config.yaml
experts_per_token: 1
d_shared_expert: 0
moe_layers: [2, 4, 6, 8, 10, 12]
router_score: "sigmoid"
routed_scale: 1.0
balance_bias: true
init_std_router: 0.0251
lr_router: 0.000511
norm: "rmsnorm"
norm_eps: 1e-05
optimizer: "adamw"
lr: 0.00154
Below are experts of layer 8 (counted from 0) of a mixture-of-experts language model. Rows are named router (the router's row for the expert), up (a neuron's input weights, with its number) and show model dimensions 0-191. Each number is 128 + 24 x the weight over its row's rms, rounded and kept within 0 to 255. Numbers have three digits each.
After each expert's rows: "comes after" lists some tokens at least twice as common just before its tokens as in all text. This comes from a sample of Wikipedia text that the model never trained on. Tokens count by the router's weight.

# expert 14
router:155109147114127102101139172107156074109143145141107095154151112096119119145111139126143087083165089133134103139135119115121114125129127093143149075122181143122108160150108155126150143146162126146117124162153141120136129178153124153175137154174130112113097121102148129165120097148101084128125123116141163118111113119155106125134102177124087143128141146094121130106156097155158117090113135124111135104106121155151162054139131115128132162145122132153141143126056076136109132121102117087151138139135122146124133157132104151141113139177110121135147181104169123086151100109113143134
up2:114153162118094123149137144134106190106137144121106086158139141109130133124127132125142119114162142138122131150133057105113168175115116152102182152138140143122119075132122118106101137095082141070114099148131145139146145085185086142115163117141112106172127195104141150108148143132151111101189183168111080115135129119150182129106103127123096159121156115117146124124095134116126090048128116119089131118127135132122130136139111111158134163107155127111144143149130109116119096137121148113123140153154115131139109170126103134129137144136121130106112139138145131133097097117117119141
comes after: " the", " a", " his", " first", " The", " her"

# expert 22
router:119138148145100149139112107121103107096163157115094125111119119093140148128166161096145100127162127144112089182105113102111150093087122123148150115129120149112106134163106143115107093094132165093101136139132119152099137124137154126106175113131121106108116175076109154145113156161135117149192125144126135124122127094182152154144119112144186103085118139152117130110155116110133118131132095161147114108135126141136158118118124125151141142123139149119132113173118096176123078144112069099116117155113114132136132173148121145106092114143102126068093148103106090107158165165147135130
up3:127166134131140155163124114165118161128111093146107103138133140114091080145109124122194160121138121127101167156138160130119145127138099152181141092123151126153134101089099125133107209138099141097115143100121127168111161088165117141168122128108153139111126160140159097101109099158150151111145075138155143112109077099128154175138128149120136150146147132128115160127112143120118147117113094111096106155115125155160146167123129133160141157115117109087123148143146118140105131124131176110122114167147141125141156132097110182116104176131109133123107137130184117139124131087147102148
comes after: ")", " =", " (", " is", "19", "born"

# expert 2
router:129122144146138100141108192167107103115117141099142146160135147116088124153100114107216130152147116133125082186140133110128115131103078109136177144111129127098083081105145140111130121111159167133125118111145161134155113123150121166101142113125092110124074187131161115095088123143132109114152129138109122128132139131099151123086121146122094127137143103118140133112145103110161089140120128133125135128149158128165135095169123088140109124131097121101134135142103104089103090082103135112138127145166148071152116102115120172152122125149120109112143143152175106122116091135123114130
up2:092142115134101173123146067117139099146153139107136126140093120144121107117129132121097118110115145105135127122077130142112159125130114135149095127130132106144124099137090162116070145139119143140180134113105150113114145128153156138137124101116117109181173126102158105157148145134161148153133086130104145111102147156134148163115149122129123109143104154127091112149075130118113130122107086129123101138140112163120100146096134159160133137092127132114130137092170133100139125112114074135114156107071134182108130157120108095094116105114160135029166097093112130118113089112139136141
comes after: ".", "=", "-", ")", " =", "\""

# expert 19
router:109136149101123108086128158119097090107150117105148093143118079142109135174116114135186129113165127120126124149135109119081143114076136129126135123123180089135104128130108118166120125120120116130112122110140104177120173130158104130141139134166142106157140130148129119150100091148136100100164124140106091083107092105158147159065143139095131157105167134134139109102106145152106108110113154146109151144120140152194146135098111105135139158100147134108134099139115134155113095117166145070131123133122097164119155147127143183121173144114115144132147164119171114110128146135159103090
up1:106153163124148128128153107126140184171139146124115125133157155103137137147099128094103115107133118121117097162108138104091151115132096143150126113150121122141137055098128123155143144095120133108143128206098107107138149107137089122119154127131108126158143111145141133148121155146189133142179131073121114146127132112141107101113125142110121135139137097094132128069145112100133151135151143150141082100137136120110114114118131140190124149115091138137071135130120145124095127147118136162166143123098132136192076121099104153127088152114128138102120127179142132163163116083123172129
comes after: ",", " in", " of", " New", " University", " York"

# expert 23
router:143154104119153122134118116124120092158155110135138109137073115141176116139124117142151128119198109149082129150121139135110170116097107127122147121140138114162075099104114111094111144098153150108132077132135104134149100120175158131145122156143128127126111119095156206125124089133170108092173143140121152126150122118147119133093153150084111134106134139086106090133140147114131124080134134157078161122125157128145146131132121153136127128110142130152094132165083119091122131125123135157197174121133122157119081170135121137161153112165100117161130133107128118098097117143131145113
up1:128114128136100132119146104131095118122110133153118144155116114136151140149109119082164126108117141099163094097160105135112118141140131110116126147081114106070142157176120124152168165139132122103080118099104140147174127130175149108135104120153100106122140154125116114174106114128140091106168165120092128110101100129133119152135130065134134107157119119186154146082126172100139119147126102074088169121146081145144142091116137097142112128092134101145149100096169148122172100149160124122099119109156092159123103147123134123121124151121113107138157144139128090160161104132155118105
comes after: " 0", " 1", "%", " |", "  ", " 2"

# expert 0
router:109154110147137099160137131106119148072161136120121121110136085082127116182094130124165094125166129152134128156095096125123135124118135146144117112129130142149156136125143121146121112118117121134076113141129140166116154119161104149141158118110110130123173134133177145156106126103145147166190130130100140129148075121139099130130075150115071174122154106139171106093083101156148115083159099106096155118097131107164161132127119107119114130135122183083126122131130128107115119098141123089156097145150119171150141173123113146111122149115092089106138135155153137076130139116129108142
up2:122184128124137100162182127110084163152110123174108142160126122125164159132120136077125114117105144116106078141129140105149147107136117132127130172091148127098119095103089123109103143154107125109153137136127117168123156120133118132120149156125133096152120108167135104117107102103143114148118152119111118116107119107120131103151157150107103163134134091084161140119129097129138107089138120140145052174124141115170116083135148075093106139111143116172156111154104149146105109163099155098095134108156153114125118142111146136144133102143100170173143150150143099121097076161146134122
comes after: "\n", "  ", "|", " United", " U", "\n "

# expert 9
router:131120112119098121093131126168131115113184156121151140152149132109138091127129143109148119068132121136092110155167119116169131118150110155130140133169142118130100107110151146135113140054147169123151069166132154178166133138167147099095134102140162080155104147089170142145109092126150125095150132135122133137147115073142134139113091140088152134084157104121122114104099117135109116122090140141124121139121144095159117124139113112110120123085177160148124131140112094116094088113105093134110164154140168159106115142125149158158139161129099101132161134149114122140134130132149143160
up2:112149172106112108104128128117100130110133179149126126125085113152155099147143110129153120133128105129087122112124105163139125095133148101139152133113161130115097155135074127111128150112109119139105151090122157131118106116128107150179103123138112110106152125140092131139134101126118119114123091172129095152144151170097116142143160154158107150131147144076140170093138115119224106120178143139131171153123166108119161138140136102183137142147112096142113127183122110155122179096120152116153129083149112111134150134124161097096132113114159120156105139118152177103132139151124135156
comes after: " to", " he", " and", " also", " who", " which"

# expert 18
router:108153104157080099159145149112094188121146122150117150179160108120138111129093161127121119067131147108125087179138133107096136109149117104134117096131118152129085095141138127126126115097140142088122094115118145154151147127162123135121165133129101069156092138135133152144098129116152108146151100126073143119116125129113142138144143137112106179101129114108143102128129121105137111093090101100132141107123158151192159108136116095154108167091147132118128137132100126104151137106107149135144119161157206141162105136086123112116153137124111130149129168123167124104125119178115129149
up3:107121134136129165134175104140147074145155143119105112117086115126148137165147129141122185121137137089129119121152125117093137142113127142140123171121127105142115121089146128175108142149118150103134122127109150117157154150156210116115105124152125131136131096170130112147132137141155099110105186144103104093121164148125140141126159112082101120109117129129109131121164161101156161068128131149076131139130146140154150130110127146139108154119159104149111119124153164095116108112103071124146127139115102069112172127122091128105141103155179113091159164083119158135139143122149100109
comes after: " a", " of", " with", " and", " for", " to"

# expert 13
router:052126157143106113179123102117154104104147142118094099145145097102124124107120153138152131126180124137124127147155128108118134149119118117144125098135126146102160092136094143157133175159120127164124127129147092119120154139156194127108076128123152088138105195134123116113141113093104129112147122092139152083086119155128173131105120141102159149139104130142137156155138117117182129106124149126130073142125141131122163099115136132134156185143125108141128108099110109111150119162101112140095118176108146120161094166111088122061151112114139108112159137117147133107136140126115115107
up0:095138097129129095123103140146101121133122188184127161182155098103136106092159164161104116156159108121077122116159128106143155140121134163143138129158123109169088164120117156130163137127122124090183102150091158123096154135146133104114151118137089118142115160128118150110129155141165157146142148208129116148127152101142129142137119099106138097110125071097164145130113165134134163123116138098169090145154134095149100153097134151112134113080098127137121150149109123113116130151129128137146100152143104159154124097124135129121132113165112157126134173125103141136133087137099126135
comes after: " |", "-", "|", " the", " a", ";"

# expert 17
router:088140094142081136090141141115124112078178141159093104156132113137150103147126140138120092124139142131116152169125135125110157128119073154161161133146148116112079094155102149111104168111137105145113131120200115161145148105169121166132108177144120102173118103104131166110118101111141121103149136144101102146138144103142116111117145155118146145132120164109151133134110131129111142065147122099117144150143106128130094116168118129148137187111126079122152134178137128130112114127085102117123163156091124096152153148105125099100165101154129169129102127151153128149119095148124144120
up2:126134103120181138091111189146113110125109114097096160146141138110138143116116116117129135154140156118104134137149167100108129143104117111124179145081128150094153132137142123127150103152097119099134083161104124117115139124134103136134133118122133124133150153147136099126101109162155131141177161173114113126137110140116140141083121177106046140105124148138123181110138097124128190129157165164129136152143103134132123144072101120121089136133123101115117180121132161118137114082153181151113135196140126139151107090132126152143091135146120099114153128125136093131090124132150102147
comes after: " in", " on", " at", " In", " from", " to"

# expert 8
router:093131154130130098190155112108124129113156127120084104161122114088133135124118141165150101100176133141088096170132110126135126115151161161121142135152152126128143083145111149153149159104143126087117079199121157150130131156117123138103121140144120114152130108113171181172102136120135116129134100134141175113098139098146136119109122131106120119130121116125142139098094144107161121103106133143127167139129178104155134120122091112131121194125127084115137109158102104143086116124143073111139139136114158128146083160134108137120142150165102124112128158179180117146136141092101138101
up1:105159133132148164161123163111140118151159130157106137151110130150121128137120126161109119106153125120180133177110075148130114116116173115132133120115169091119127150141140160166172141117130180118148127135121117093119101107112133165106070131139114121125162142152134137160119116143120121152170174143106143136142129120162086130157123091093158162133112132127155112118123135137106085095128120142164118080140138108143092152184118119119130137151162168151120142115108121134146161144138077128150173131104163113063124173116147115122129136105100159170129171108146099155116116126113113074
comes after: " |", "|", " one", "In", " In", " some"

# expert 3
router:125147135097142119137095166133140161105121124125122122129101111122141107155120166112126117129142138149124121118161123101073128136122085153126172104111156144077137101117133156132115127129159157092115119137131148118117131136138132128124157114122177082172141148121147160118120081156143140099148134121152151112072098111165141173077099142076149131116138136106130127089160120111108113109134113129141154096120128120122142141132115116136115144088168064078138107132094131108098115076098100124162127162139142143145163178146101198141136142177097138117163170130143112137144146103164129117
up1:094138152127156108141148113138126106182130114123107143103130104108086118175098136128174160119127141151116114141106092089128138149135130139142111125137118124115158098109139147149104121140094121105111115186185109128116118140130138118167199121091122130151121133099159145145131112090157108122167112145144099124099110095081125148154147112127119136067134117112154136163123122141151109103145113167138145096068151116123096146115142158188117129133114123109152147157091047165118152110107136150153111145102119151170129167143129162134092129150117110117121143155131104100120131088129115136
comes after: ",", ".", " he", " He", " It", " which"

# expert 4
router:127130099132115140145131120107119150089137127119070131099138105112123118107130162110178070076148139170116141112128087127150150098135118137142139076124157104154113115145095131153106142119100169083124069155123164157111110119165121144123137113118146123147085143080184129145110133119167121139137132169114143141103150144137144166139125128091124127076160169125114113112148119118169133110117110092098135150118130140118134103105072145122102125109148098119124138157100135121121153091099093142133113150116115107123151141130105135116106126172104119134086195154123142105169122175128157154
up1:105114143133127174125113119116170153152129159175146119145141090117133102159101150148122116118142164119143126164113142129067141127092144117151131153126101139132117146061168156127167099098097135134156146115144084125172099126155143103156133116115135138115125104104139127120157146156156092115153126124125095147135112130119160104127106101145168128152104161170158125128149128129039072126150136140131118082129121143135128126095137101136147128087114146116117117130104144092112094120100102119120190129111143099113166121122081130176157139146114120124180097125114109088135133159107124121
comes after: " |", " by", ",", " and", ":", " with"

# expert 20
router:073144138126154138167105167169141153132175165138108134138123134135119110093127133117130143079148126152113148206145130114096130124156111138148154122168115165110093083131108156141131119120113163126131088142152169151149126128145132183169144118197155123165120148116119127139126115149156120131152131123101161119122134135113166103107124165126161113129144096127129126072159106124152137132149104122127155122139135146146100129177148074123105166107146100102107133159100135159119142149110094153146149097133117121147119153115116133139115098101122093103165167111182139104135095102135154143
up3:139102135130163132107129105060103116153086085119101142100111123117151111113083120140134133117177115157149130203134128137076157122145117183149145147127115118116106103156135157153149149155099104160120139119139143126137137139174133118108141134081138138142172129125191162151107141137100133089137126111064131171147126156101144154116173138111178133122128137143091113161142147143151114118093128150150132163138123074139165138117138143121121144112102093162163097141120117103094136114134167094134132142142124102105104118117152096126153151128127133113148150132147119121176112144144095141
comes after: "=", "\n\n", "'", " =", " his", "See"

# expert 10
router:117167109143124094164118171154106155106142167115104140126168108103109124144116128097138124141154142142105104168137110076097153064117132130109204113105128191086097123133170129105112122099177135122110102128110158120117097167122123138132121112104133116139150134110141139167109098105133110135141168110126138157109123096130151117116115158068141107121147121093143130101157149136139107129143146099119172080140115131148107132161145103156112127118163158091104137154137152168154138103127138094136156203124148109152124118135130097141144095166130121110111158131135132101140121109119133159
up1:136169132135132129127103140172115158106180109110097135141139144102107113106169100121092118158130113094128144104122101130127122135129147154155133122145134110156144135114123132143087151122141156188171120135142186121083158137161127131128111121143102113159142106163128156132149117105128087093144147124119125128112072138116164141153143168133087148109125108139140163102117103085123126120162117164072161142171147148134126139122143131194103131156139156137133157110103114159128163139115113150127150171109157149129136165056137116105164140142157157182138139113136095093112091137117114127
comes after: " (", " \"", "\n\n", "-", " a", " and"

# expert 5
router:075161121117130119125168137103113135126119126146111158151134112130124116101155136142114098149168129134147102208128099103077160102100135120156108147104136134125113129149116138145123206100100118131119113087152131117153139132144147083133122143097105088148156179100130149147085146141141114096116131128133133146124129087103137134154159144096106123085121124097115140100106122105139162102137119126164124095127143097113084106116156097142097086115130128169168103163080118083131092137135095135146151153111123161139119168118150109113191123113103155129168113118138103122149136114121112151
up1:117070163170069092146124142148153117092166102112116110106140090122125158138109138115145108104124117109099110104143097121120186129179129091115135095118122150145113073121113157146145123107145140141111127139088137144101124131123123145103148101148088140118147167134148119085120101155119141164156137132102096135143116168176102172165106129120160110129157160136111142155185124115139160116115155144180172114124136129151145115133099160144127118135092125126130133136127092165140093121103122144167110140179145142151127071103118103120101140123114147118153138118133173156127123161127121087
comes after: ".", "–", "0", " was", "2", "/"